{
  "num_hidden_layers": 9,
  "hidden_size": 256,
  "normalize_top_k": false,
  "balance_bias": true,
  "router_z_loss": 0.001,
  "init_std_router": 0.0123,
  "batch_tokens": 262144,
  "train_tokens": 822800000,
  "max_steps": 3139
}
Below are experts of layer 5 (counted from 0) of a mixture-of-experts language model. Rows are named router (the router's row for the expert) and show model dimensions 0-255. Each number is 128 + 32 x the weight over its row's rms, rounded and kept within 0 to 255. Numbers have three digits each.
After each expert's rows: "comes before" lists some tokens at least twice as common just after its tokens as in all text; "mostly gets" lists some tokens that are sent to it at least half of the time. This comes from a sample of Wikipedia text that the model never trained on. Tokens count by the router's weight.

# expert 54
router:167120171187145131166145212139093084135141128148169099086140119088083110174118154067148103130103088158107114167106128132130099153141121103127137110184144119160136137104105097162175155111130144126117108116213143040136153136149173128113109118166179164082154150151103083046179134109088070164108118137158180148107175187137121162094152107031145100130155149134105138148112115097117112113099101126110116166063167113135092120159083166118128113127127073133096103112100133115146103138141111139170162092025108164091166134124228089136139140113149134101131167192157170157120119101121081131114131171081113096117198148124167152136118152103108118175139116110136147050149183133128137124146117100114178150087107130110166121118167171061129141172141199137080127077139095127111101150146083
comes before: "1", "|", "2", "3", "4", "0"
mostly gets: " cm", " +", "/sq", " %", " −", "%"

# expert 13
router:194121068151157150129125127118098079142032145145169072127172126119132147148137158115205164178082071171126113157200083160106094122199167095142114123153140079109123141105132084114140129094148112113103102119156135085123175102138132159091071141175187124138142111118150081148121133168121152133178205155166104106118118142173068132110159202141102036188151175118117146151091144120136163168100091114131150115147144142135135132147078119120120117151178129145131139143127130154125118144135109218117081086081073148099128084099163102192146155125156122085078066155124124161126143109125056204140083113134092073107126155126145110140095138103105116128077131072168120137115132104119181114120146137096122169112095099127105175134159145098102112154102170048146142107135066127155105103148091
comes before: ",", " |", " (", "\n", "i", "a"
mostly gets: "ski", "ić", "ki", "sky", "berg", "ti"

# expert 29
router:139052101166148149153115182133122148119133153139152113075156118070090163154145121117141030137117124126119121150162083145115145153143168139170111099163165128112177186082125144163111147143118103164104072136138101114019178072149148152097113117171160120110186136119144093072150133117102083180101158126101112162153124126186142087121187186101101044170092193133076134152096141078146193123128135150122174160065124122119086156134108128123177081146164109111104130165114099100144077145192144144136115113119117088048172153097162085087123116154171121101115138121112128139102121100164136166056127128081075074141156145162163098158149155082129151148149127094151103118164174131095142112115137106098168150116129091123134153131143135104147147134132142088141179079156092056117045099144115
comes before: " to", "ly", ",", " in", " and", " by"
mostly gets: "-year", " third", " million", "ful", "-time", " second"

# expert 34
router:183073105148129153155133120111132104082109134128123120053112123097116148160082132127117015124113146134107117145115121151137130143136122140155187133104148119129128166075094120105142192121102059147138058087117066139047162108172139140072103146218150114170141168116150109116172067140156098130101157138108112142185153142133074147119170161093092105156121183195114188134068183118129152151127114115168194160104150183065111147170110180094197100119137122163121115119151112163171115108153142153115132134136069078094157122143172102181076170131140143079112172132162114190081159140143118185128122146085082105127170189127125118134140186121128143148131138098135124108124116125133192078127130115120177147115120080070138131154148137115075106142104178090136142129142093097151118076156090
comes before: " of", " was", " to", " for", " in", " is"
mostly gets: " song", " story", " mother", " one", " member", " book"

# expert 14
router:125109098163130142113147177089131127105088119134122136117098025130111148172136178136147088131120124124091144147109138159137093146114158139093183130116152076119125108092121134162154110099156082134060082125181112135148166075131151179118151118193155145080122169144132083138169067184067132131145145159103102168122153192116127093128148161108122149136167137132139164118131156133138173145065127142158145122113176171075068157135101125113217069189135064100087132127066119162098086122131100155073179117098122105106168139078187095163116141091136122129090137149172209101064163119117107164099123173107120112073136166139186138163093173132136140148131140087119073055161127103185165087103141111119144171086114136145211146113164151136069133140093142098069140125174095115129130125149124
comes before: "1", "2", "3", "5", "4", "the"
mostly gets: " \"", " un", " '", " $", " [", " le"

# expert 49
router:190107140175139165128157163146109124142125099140184133099141065108125154142153181112169104116098072171106098192140144156046086125222147085195130134119159133120098136163091095105132086117164160168120099116122117128111095153121146140098151128118175133154101137116146074152141105104118079166130164177086108103133139186145158187121149146134136091137120087130110129192121133096125159155068080100155155111085095119074095122183117160111131118117127088155132188187143072120144096098152088198108196122051091102086126117094128124138080139052185158069103096184153129148094161107156118128152084119115163098172161172146111107154129142100101180128115078085144089147148176089184159107109169090109148125117079130071163118134138168129108142135115113105175149091154112147156077076134109
comes before: " ", " \"", " A", " —", " L", " Candidate"
mostly gets: "=", "====", " |", "|", " •", "==="

# expert 15
router:136068126177153172163149116118090076084129192141144114099166124125108161108205190113139122116130129160121077175109119155101150122175135117199127154126133153112140158088109173179129122119115088201078076101153073093091173133112109191105117106123135129123218170103157094108133122151120135227149131151134107182159127126196175136142171136071096051145146156138103143191115153125107176138059091108145159146142129130121130132136092154092134140121149143165085182141085079121135105173198114159119107094093067117124194128109113099133125183126142176124119164142122169100096124133185139149060115140108096052102164076149133100119125117139112161138104145130179113085159097149151148139135119123113189144118106053119148095130123098133099144108149139070142142099121098139170102097115065
comes before: " to", " by", " the", " in", " a", " on"
mostly gets: " made", " used", " won", " released", " played", " held"

# expert 47
router:163091145208158125142143195124066104160112095137173092068146108115074136119118116135139097130103039164101054156168158127086103116148182133137120106172197114144150125143113116174175172119189140141083086097110137080066178157144119147076115097186153175139175155166074106126145108121105160184122139165173143115136109154098133116103186130117162084162191128118138128167116142095044160151138119120134162157115183089143104141137101184098174077099139164158113121127118124141087062123132113137133183105099113157132162102094195109094111151067163101098130118143133105140118115160099058138125061151093086131141168173139151111173112127124109181119126115126157113107136132126120099117143181143111129144098132132116142108115161116077042156143097137144096187123141079159146104131184063
comes before: "1", "5", "4", "8", "6", "0"
mostly gets: "′", "°", "'\n", ".", "″E", ".)\n"

# expert 30
router:174096095191140144150167128076084088108153156176196111085140059121129162139170140141146102108069100165125057139181120145035129115129111111181156144118121141173152109105069155135131147120141165151098134075121060109095171052187186127126111138110126131160156134133156121157136097160101130152158122146155074140161120157157104153143078149081093053146146126205099153127121144088070171157121080132179118143145185121076127119197034184122132081111142102148090105116112126143189107178148104158118163092106123172097168117128134098136132141151158131078113139179178153130068115140123127160130120149100094137154129124141130086139096152101091188123116069114162136090121153086126190103130154110080159148129128133106167137104136104118088148183112151127151139114127063082167127108089121
comes before: " the", " he", ",", " it", " and", " but"
mostly gets: " which", " when", " where", " while", " who", " until"

# expert 25
router:162110134235162158123169123095080094138119069148192094057126058080066149140189155095129078154126085168096112130175157149141079139124169120154169151146172135114122163102085118195143158105162155138109088107099091130145174131151136164149141154162142120120140125189126083069163067129078074148116153137135138151088125171125104150103138140139178100144134106149069120112130129118090143132088113142162149098109129138104080118133162154107138122114112058118120114184091087135144094128172122136118167086074131135107138112116152127141119115042144161095109119169134150179095156135143104109122099147085100110183170125152140130155066122093101220205119117100132107142150168120154135084113154107130160200117085120054154103118132206066115144174128156141123149082166143113156085119118124
comes before: " ", " |", " |\n", "|", " (", "%"
mostly gets: "′", "″N", "==", "°W", " pm", "″E"

# expert 23
router:169151100167159138160148152131095100136043082125134101109171094103086145159178137112145098100075140134096108172188130108063127119184119091186167123174115153147126099142112136133129123107155140129124099084149137109109153133182105173123125129116137163112130166135164133162158136123088155178188145187150041130127152126161103164064125119125139104157176121113132156147090117134077153173158130069205140126123113116114092140113104186105163119160175152165096151186102129119153106145117082140066199108082083098128180084122151099114104115105157129095122139152123136154114124155100096133144095074063111090160121097161189058137065173097054176193128035139131148129175139100138135082102162129110179132110149144095146111110155164078074153160079143148106153112159118101169101132091115
comes before: " ", " York", " New", "\n", " U", " United"
mostly gets: " California", "°N", " Pennsylvania", " Ontario", ".,", " North"

# expert 50
router:143092145174127145153130171113125071112141168164164137108123064101138151103123131130143153132142069127062140166143104136114086135197137112175098122168147145135123135139071130137106158096085121137079089133174109112078132124159117117126094099206220128161123138153141123149198098119106045142144126109098144097112126186133114127083098128072120085191124142140131100203072154129135145187131094080178136140103100147136108083167074199115120105114104123109122171131090092150176088085179110135082150106102095119108103115069158139134136199070186184099126107154182111172079193109123082111072142181145106089126195099126137153154140153169120187171092136121196121099129179158190137141129150126083149110114104101100146110150168153146136167123105176105133111109128122141165098111148113
comes before: ":", " |", ".", "0", "\n", " |\n"
mostly gets: " Votes", " Coordinates", " Candidate", " Length", " Title", " Genus"

# expert 61
router:184086166138140123163155160133078115081131132132146091076162074089085116133163163109158101153122132134104120143142180126070142150159138086186132168150137069094161163134097085138123152145130100144099090115190122113130113134137122163123105125149187147164133134082148082126193159108082072140144123196119133115094156141122154129116119116093120107134162100134125162176102157107122180139107094143145135100119117177121026104153129140104129126139128120160085200136127144111118073129106083115103134107102118092103170121134129098155143154096193240129149111143131137157146117132145126190167103145141107062084156118143133144102152154101070123118112103137163101027176184154129151081090142133111141174096098110064161090062164170137059186194107201128109143178124141071146091142104111
comes before: " the", " ", "-", ":", " a", " his"
mostly gets: " in", " during", "In", " at", " under", " on"

# expert 37
router:171149096136183152123134113130113075131082137129135126140187140125128148170159116098185153146058116138126125179196068146115091140145137106148110149153113085091090124101123102139160104107181093118055134118127106121148152102122120173060056139225176127077148169121133115150133121152102145121146156138137101064115138157145156121115117164123162088208143208147118169142063137138127158180085074111192150130146131128118136169142087140109165111157145120164136126150119136150124139133152062174104100109039115165121141059116182085153147106106131124105103112138120153159111184071093085191068098122125095072122137098161185126179098119144067124178093130094162131129194084117128153090125147137092147143112129046161127130103156125135087156131107134094178172099143092132140108113143074
comes before: ",", " (", " |", "\n", "i", " =\n\n"
mostly gets: " Creek", "ić", "ía", "ensis", "idae", "ović"

# expert 59
router:142112110104189109153121197138109100094130156163164128125156095138074166159139115080124129073050097178094127149120134159074082128117147099111151139215109089141143133163131139166170107100206109119097112082115144112129109025130169184064106095174156171095112139171154125158109119134090142122105122179123114154109183160125147108111113128113115152136203122137112159112086125136110132162082110081145152164138102196105121174115066105124211119175136141098113195149122127133178143130134133167111154095045100112121139113141195124087095141090131152141107122130156170129149159163117034154091107111158131096108137123141158125204119144120099112173106121085162156094160153090104123100132174145082103132107153159147179149095162145125082150123047121109092141128176111112163099113164088
comes before: "1", "2", "9", "8", "3", "7"
mostly gets: " ", "-N", "-S", "–", "-M", " V"

# expert 57
router:166115138154148119157157162129086127113119126146169060122176111106136130167198169104160105163105097149126123144165128173056128129199101063190113159145151061101143131158136109137120154111150158127084099125123108115162140133135144167108081105113183173168139146122151090155174142133059046136146141206113121117123141186150154138094185149104135108157194080148112162137111164107080176140065110126187117104112102130112049173102120132116122131171141097161114157147110114138138136126133061150091177100074099140122113103125133092132095129099137173089106160112144172154118126113089127173185078100121132080185130168162148102152122123095104117128083054134133158120161151084108151091092179117099149153079069070040157077100156156059090163160097133098117168124144132129127112121111112
comes before: " the", " ", " New", " L", " P", " T"
mostly gets: " of", "|", " in", " at", " :", " from"

# expert 9
router:151062095134129179163134148108120122145080157147136099124158116079132135183133102094129098175133140137127125151167096179144139154173154060164155125128161073126074169094127124182140181098135154145106130144130087144094162098146153139046068121178156142152118181139171133096134096149134094089120149150119094071140163143099101116131161174138081073172131136209068147159099184147117151144077148112149135086138219169075104184177080197058150141160155116179142100162169120152148127129155120151100146126124095117114130092114160090086117167083119140104123144129151106179118159050096128147087117162119135079116135179173116128159101181094120145153110105091162117117155082147098160110106154109084147158052117039089118102134145143125116126109119167089162172150161107140137120068150115
comes before: ",", " of", " (", "\n", "\"", " and"
mostly gets: " player", " artist", " politician", " producer", " director", " wife"

# expert 22
router:133107119213177137126154216076154105132122147125204116089143124131088122142135147106132117110073070121060140159184125177117090136160137109137113168203151125157170119128071110190121168132131148148096109077135083119101131063143207205099064115211142162109144112152137126100201155120132066127125121116128117149070127153171119163081140157088173093201116135134109103141061123118076188112123117102150150136149125145152121140128085172060135128117122109126164155156121098129176119112186119155128166128090146099103145124114137135066117139143139149098135131126130160144113122114132103133078119120106135113162155120107144106128095185085114181161106143105213114073174161087143170111084177076077140172107095129100138127128136167093119119118133137107108139084176090106158129084186096
comes before: "0", "9", "8", "2", "1", "5"
mostly gets: "2", "9", "1"

# expert 24
router:127092126231162162179139160087097102119139166158162106117150096094126169156135103126126114097143105188112059135165104141066145120142134118196157171116140161165144139094103130133146113096154089197111126086166119096066151135148184141087063119120141146094173122077117103149139128114135138135163142132091095159165160154220183135131098133103090053140185179121148150155067164091117148144081104083150154130093166114101092118157079190106130150099141123110094176149090077146119137156168096166083123087101089128085175122128138111140138128157135146098070172182167163118091125148121115163088116189095084092116148088130103081108108157114119172121097078120175151129165191114144126112106132092092163139125117082084146099151131154130051148147078163106113165087173113128141082124095148
comes before: " a", " to", " in", " been", " not", " as"
mostly gets: " was", " is", " are", " has", " been", " would"

# expert 53
router:142042136156156154144155138056112102074091166138195157086152127110130140187127130114148082157144150143108094211156036168133121135187169029178108162132165094134148158103128113143104170112129125161117102111124069114105161121125104097113058083172155136097157203126188113164158090155142070148133142146113094077123158170108110142106128146081094091206139191158095150162144150147132118153062093140157126154088141187117126162184113171102126130144128133147141116139116113136174145132166095151114148109087080141134140085122190085101074135125133145077125137130154122184144182097137110152061120132099110121091159135137144129177106132120129202159114107106181148094119104169133128089118129140115171126090123061077108118112165125121117189124134124116124152112129101116161123055093119
comes before: ",", " and", " in", ".", "\n", " of"
mostly gets: "idae", "ology", " football", "ics", " JPL", " music"

# expert 11
router:164075110159198103169162221109109096108086150134162141112128114126102129112124115134156115135105132117101112129144116131066072122149088132166132144174138161153078118122129119172145125140122169124118108104148141101106144125141124142113147136146127173146185142155148096121179113132128148141153128207159122075157177199213152145065150140080177123145129120104081136145086114085090135184135050118159093133157191099094028107191136154097107129111154128166102104131104106131115110074124105174123173104024089132124125110125159085130131128091187154120137150145209138159099183128173066147093121170137118134100180126140156130136134112146088114156132048120172089078155132163117121113084212096111199146125114112057180157114163117126124130131123113130082156099125100123150122107151127
comes before: "|", "-", "==", "=", " ", "==="
mostly gets: ".\n\n", " |\n\n", ").\n\n", "\".\n\n", ".\"\n\n", ";\n\n"

# expert 45
router:139117138217134136126148153122096101162118129138135122119158105081084135120129121088172085147086047127066134170163097130131063161162151124151136158210193147157149193131050114200146150096111142179048097144163114069098157102174141167070083115143137118134124142142112138097166128155110058163121109115156105129103122137126081136090078184091115041227151148160099112175056104119114121174136146113140122138120131158113101161147100174083159082133133094134141139138105148145130114134160084120144130115078147118108123098104143122087159131117132147133126158161137100161096119137093105188092100204114124111162169100160186108168136140126084125186122127092174105076133112167140149120121187053096157153114105112094148155147154148097131157109108156142124147077167118120145076091131095
comes before: " |", "–", "0", ".", ",", " |\n"
mostly gets: "5", "6", "7", "8", "3", "4"

# expert 46
router:127051108152110162154146153109096123099121064150167114074128136096136132177172125124159058166113111164127146128145081147123090150150186116178136172131174144153159128075118115150147163089149089139084099103139062090136193087163148112163096156182170116129138145133195117124109134112114103140124128118115117124182155176119098120131191150056140086153102203160126174219122146103155180122095093099119147093044142180121092123173121172105167109135119078107120117139106142179130073104156116131111099096111086159096173128136164069128084143106141136037114126152156106144116140124112110166050110127120097137100150182124159082209112165144116153141132113129162097100128106133183168052135127140111149164092092050158135151107158122112109177130126146121139172103148095109145099088102104
comes before: ",", " and", ".", "s", ".\n\n", " of"
mostly gets: " water", " drug", " stone", " engine", " hair", " wind"

# expert 5
router:149136098145114146174145166093142106128095187151151138106177127113098129150158116120131096133121135153095120147173136141112141103143124095159147143151179054187115132106130143123116145143223118190099120067138122127152153076150113165133079127121131164105121154084136088134170143159101102175130145152075065094087158140116079070062135137118145130139100183131076148097108145120082158178114114094181140178161145190103092092115133192140169155088173142157165143167124066132130126135156090126108192094097124128078137149142142114121062151115141172112050142129203151167114122109096102094156125107078063144113159110155197114119069169085100137196111029093143157071158088082172142104118144130102159170087115124102148106119135178098100173118139167105116153104147096123163138095141101
comes before: " of", " ", " States", " York", ".\n\n", " Angeles"
mostly gets: "″W", " South", " season", " September", " week", " War"

# expert 51
router:171067125164182152134154158113046105141110120168167099080160116099083117133141126134127088108124066192130052158177155144082122126192181116143134103146159146121115148139113103161147134153202130179113126117128083105066135123133119142082129120166124161155121134158101127143127039130066136162155113221159168108125143189105106167142178132132113127128150093140134127144105152086068174133061101118138168153147176104096121178182069158111142098145168108160099125140134093137119119133157109195123165122118081114124118073084178109140125116087155123095095070139135185155096121124114116165149061163096096144116132191146130128174112124101100150113128078106178085131148103110142155094139203110103101148090128078092179117087135123099038141184129102124138177109143090137127144122162094
comes before: " The", " He", " In", " It", "==", " This"
mostly gets: ").", ".\n\n", ".\"", "\".", "',", "\".\n\n"

# expert 3
router:162103127136157141144136129163087101092052082142130156109123114081127115146154139143126134131121087136118107159199051138122038112155145132159104171167156130109109173109069112108126106076113103120123141149124115100113151135164168169129076160208149146177136174111153066096162137147083092135110119176185089103152147150097153133117137172106138108156162164135142189224099139114121185139122106169138121100075125168116101128150114149129167143158119116113149165117055169188088073096159095203110112095080101155102108110120121114164139134029167154068143120170142109145117145144124066145049097171121115119082136115171158093175108121150103131152103077113158095125140135119158139083122172133109147135158084048154148133113173135149080170157131098131089186147133083122157116111171119
comes before: "-", "\n", " (", "us", "|", "idae"
mostly gets: "idae", "\"\n", "}\n", "ensis", " Animalia", " Phylum"

# expert 32
router:153124108199163131136150176106089069095148130143154084114137113043116168140123083116132090086094128108081104166080132135109154143145185103163156142148144132081111114103107108100086182112133130135126064105160186119036139144162145120131133160132173147103219154118108121093154114108117110153145143127093071088167163149189158127107156130111145099129133173160151130150091144102148136214106116136143149148092098126106096075161156180142124131120147108088093161141140133135069083119129117151084179141075149137130142114142103106125087140133188170121089128143153115180116172099158087148061146136111111072080201104199155136122116165140106170193129113120154095123153189158163129063092150078126151163124098142040150097093146162136095158153049186129121154126119105084131125116100107
comes before: ":", " /", "\n", " by", "==\n", "="
mostly gets: "″N", "″W", " Votes", "See", " Total", "Personal"

# expert 60
router:135063129143201148120158162098104111162115115150175142084137083075070139167124189139152084171112120148105109179168133131037068131183131090164178134121153145125095146096091123127155108118120141136105089128122137106097129121130175122120146111121146126160125141165112088144153092141096065179149139170157095136139176193138120171130181129107177077120129109146098156195135142087078159146068100104117144120124147129086051132189095180132158125128158101149119171176104103126129115154135100190106170111049115096107122124116157093156147082113181139088115135165160155137117126117155123171131083170115127104104180178147140124138113124131076112172141066080137074134159113138137160104087205100108172153115083131061158184102156125115068159114127130101119165120173110120201052099136116
comes before: " ", " The", "|", "==", " In", "-"
mostly gets: "|", "\".", ".\n\n", ").\n\n", "\".\n\n", "   "

# expert 2
router:177093126155167177129156144151088091095129176117152103097165070106099126116198157103138131119131139153123094164167129120120159145193113073206124120150118111098165156136104124192136128150144136179081075117142100094140174151121101186131104141100155156158213155102144084117134144128104112163185136201141122185075114150184163142111143123098072055148203098119115148161113143109090147152102085135137146116097092140127068155141077109085132111150135139151091186147125115135146098171148068134104129092065053094095187116126137103125115160115159186102117143162139171131123163123154128159168101172084117052114153091153150128142120130126079111137091129135172119067157151139153136067111118111098149139102080053086145074119168123131089193177138184076099152122123120106144126122108104
comes before: " the", " a", " his", " her", " their", " an"
mostly gets: " against", " from", " during", " with", " between", " on"

# expert 7
router:155106119134173135103140134108109103072068117167130089138145101109127157178161124061153119158070123196113087159209084149103118117154147073195154158127112111125119112097126143148161124115155152123077140127164135118163119109160195148128112129129167153122121127159151137148137082192065121160118174165156071144156173192129127182115103112136145102165153128161112160129104101132115165150115092099191151111106148094091140166129056124145139129183157148096136164176116118143115111101131066154086157119029116128107156069098189090194154111095144105110099140166107190158090175161111083183102103121098102107173132143141157108129073143116048126144089041126133146123213079101127161100137174133130153145101115137114161121082137130105081161208122145127125162130133112104142091133108086
comes before: " ", " and", " which", " but", " who", " P"
mostly gets: "',", "\",", " &", "),", ",\"", ","

# expert 48
router:150092127128153129159155133098107096127145144131136080144212041130093154129175132132154141099111135141133085180131149160057118150161185082180128173158135114102101132115096129168143136081112102141112146148158061094135174111153121173111154174106157167145162124103122133113149125090124125136152149158140090139161151122176173167102100109112101076118212152122163150137081167094084184140110121074162178145086137114110092145152082205125135078123134151184160106152102145130137132153133092134085075108076076163078157116108177114127137124092155160140046137181156184139068165133136107122101139214127103096082144123130127110136107148144114228146081109094143122092117186145108153118106133121098140135134068100052158125097135113108042134184126177099116142097170128123126114114077126
comes before: " be", " the", " a", " not", " have", " been"
mostly gets: " has", " have", " been", " would", " they", " is"

# expert 58
router:173077141167173147131188162118043118108084093124132113042124066118037124140136144076147131129098120117117089153184099122098086160156134066126116137129168163105095179125133124135143134134145109151096122106102066132136143094139175165110159111177154155144150156181151075145102106134051112166164149181135103099133192115114163145099146133147126113170150143132092161137111114090071163160060078165172159112162107110090100096145078134122153107154130115116124191182083131116117140126169125184104164106071070160121142106119159097144142124097127146099065120188128171140100156158133101158126108186140077086099152147125129113144086143101051153170115097132174112119190108159133123118129137128129174147107113053066150123063155168128081167143128153141116188113138091141151101090152100
comes before: "-", "|", "==", "The", "===", "In"
mostly gets: "==", ".\n\n", " =\n\n", "==\n", " ==\n", "===\n"

# expert 10
router:131122081206155117116144126118083087090068173140156127117157130147110144157174145141201143149087139117121109198189070119099089155173106040163142141156149137148106164141129139154138142085153154134089132126144104117109146118120115171065084148196152140091127161152138140105142126164115102127144169167114059077113152118127077141111118171117108065142149172165105147145109125143128139135099061107134130119098150147125107173180122175120136122136178144165155145176120113148190147107128066171130103089102084161119133107089178095092083128147150144108104132166161118144143172083086098193113081106056083084116127102169141059186093139107094181151113082083190139143144102070131135093156140141109134139091145060122129129107170178076115147180104120109101129086130112094188078063147113
comes before: ",", " |", "\n", " (", " and", "'s"
mostly gets: " York", " China", " England", " Germany", " France", " London"

# expert 33
router:192101159178147136133198187135090109150117144125110081051123071128148157130149210088131131112107059087093095163181125129132109137135134087165153109150181111154105151119084107159122115098119086183092096152141102142084138141152133139091141086178187124133120139159141063096166062105091079170103187162082126127115143153100133144162126156098137099203124102146115154149103163133121188137124099107136119146067131168127104159138025154120152120115160101148140132144109066117127096107183110165136171123086121134116098115070157142108110177021137106111114140157195164138094154138129092114104099151126122107174221164118139140167109188135102119164133105120168150112152165143164157143136114113091120132107109126079129099101174162084104184135124161098148150097177133097145107127089089
comes before: " |", "1", "2", "0", "3", "4"
mostly gets: " FW", " DF", " ENG", " FRA", " MF", " ITA"

# expert 4
router:161085110172114156135135124063118105089096197187166136103148111119084084142153161136119113105126136153123109170117100161108140164168132095178190150148189082177191169083089156161118159119132123167075104082123038101107191092134105140117131129155147125135189146078158105151157148150151098201117141114084131130132148130133081131094135155055132073179120186141091139131102099145096137148112066096113153159132154204120116126180107168107191106112124120151154107161133062167202108168200088108123139105115086148111138111133160126120064174147112112092120129121180131182142109143112104168078149145120087144120168146127138125163088134099092141146125124109168149084108104105144158124109109132107179141108073110084131114116176166139107148118161145087106133103160103102182088029155089
comes before: ",", " of", ".", " to", ".\n\n", " and"
mostly gets: " death", " contract", " life", " role", " decision", " success"

# expert 56
router:137069123143119196165148119086120096083085162153173145078136098126139147141135112108151051160106111124116069176150097148140112130168137102194115162119146089184132144091106140143121138122152088143095115118156059099067128101107130124116072108135141129159123164089180112123145144115135113183110135129097105106133147167128090100116100148073103085202157226183109147161106154131096122138072080135128154163091169187098122117172082183112154088112133110128120100160107041173180116134171110136120134157129079151070164126138163113100095178135136155119047154160175170175122150118152135135073125164096099130142150115119122116145108148128117176162117104112179112066138097138153162080148134152091182134079143050111140096104176146135124178124135149093105130104139090130210133053165109
comes before: " of", ",", ".", " in", " and", ".\n\n"
mostly gets: " population", " species", " area", " members", " version", " games"

# expert 1
router:156109120167142150147147155103121110086115190144169133108169049098135123162158193124180087119127110137119114154109162135060102146125134116175141141136127072115178149099102127193178110120133124144081089160148076093115168117126123178101150122111153169102162133082109130127113139117093114115159157126119070154118147148155172122111114141090078063149171121194118172152096137105079172141129120135146186101126154120128067122128040155132148078146137137168089145114107138118158096184170053150126123088095101153067195112097145114111110180125152186124106149164157198134101137121141112185161112216134080088097138102123184111104141136174109134156087119120159139044167188104107178101072134097067163117134105051132158115112133133131072157175112152070112144121117112115128100152096127
comes before: " the", " a", " his", " their", " an", " her"
mostly gets: " after", " when", " about", " than", " until", " before"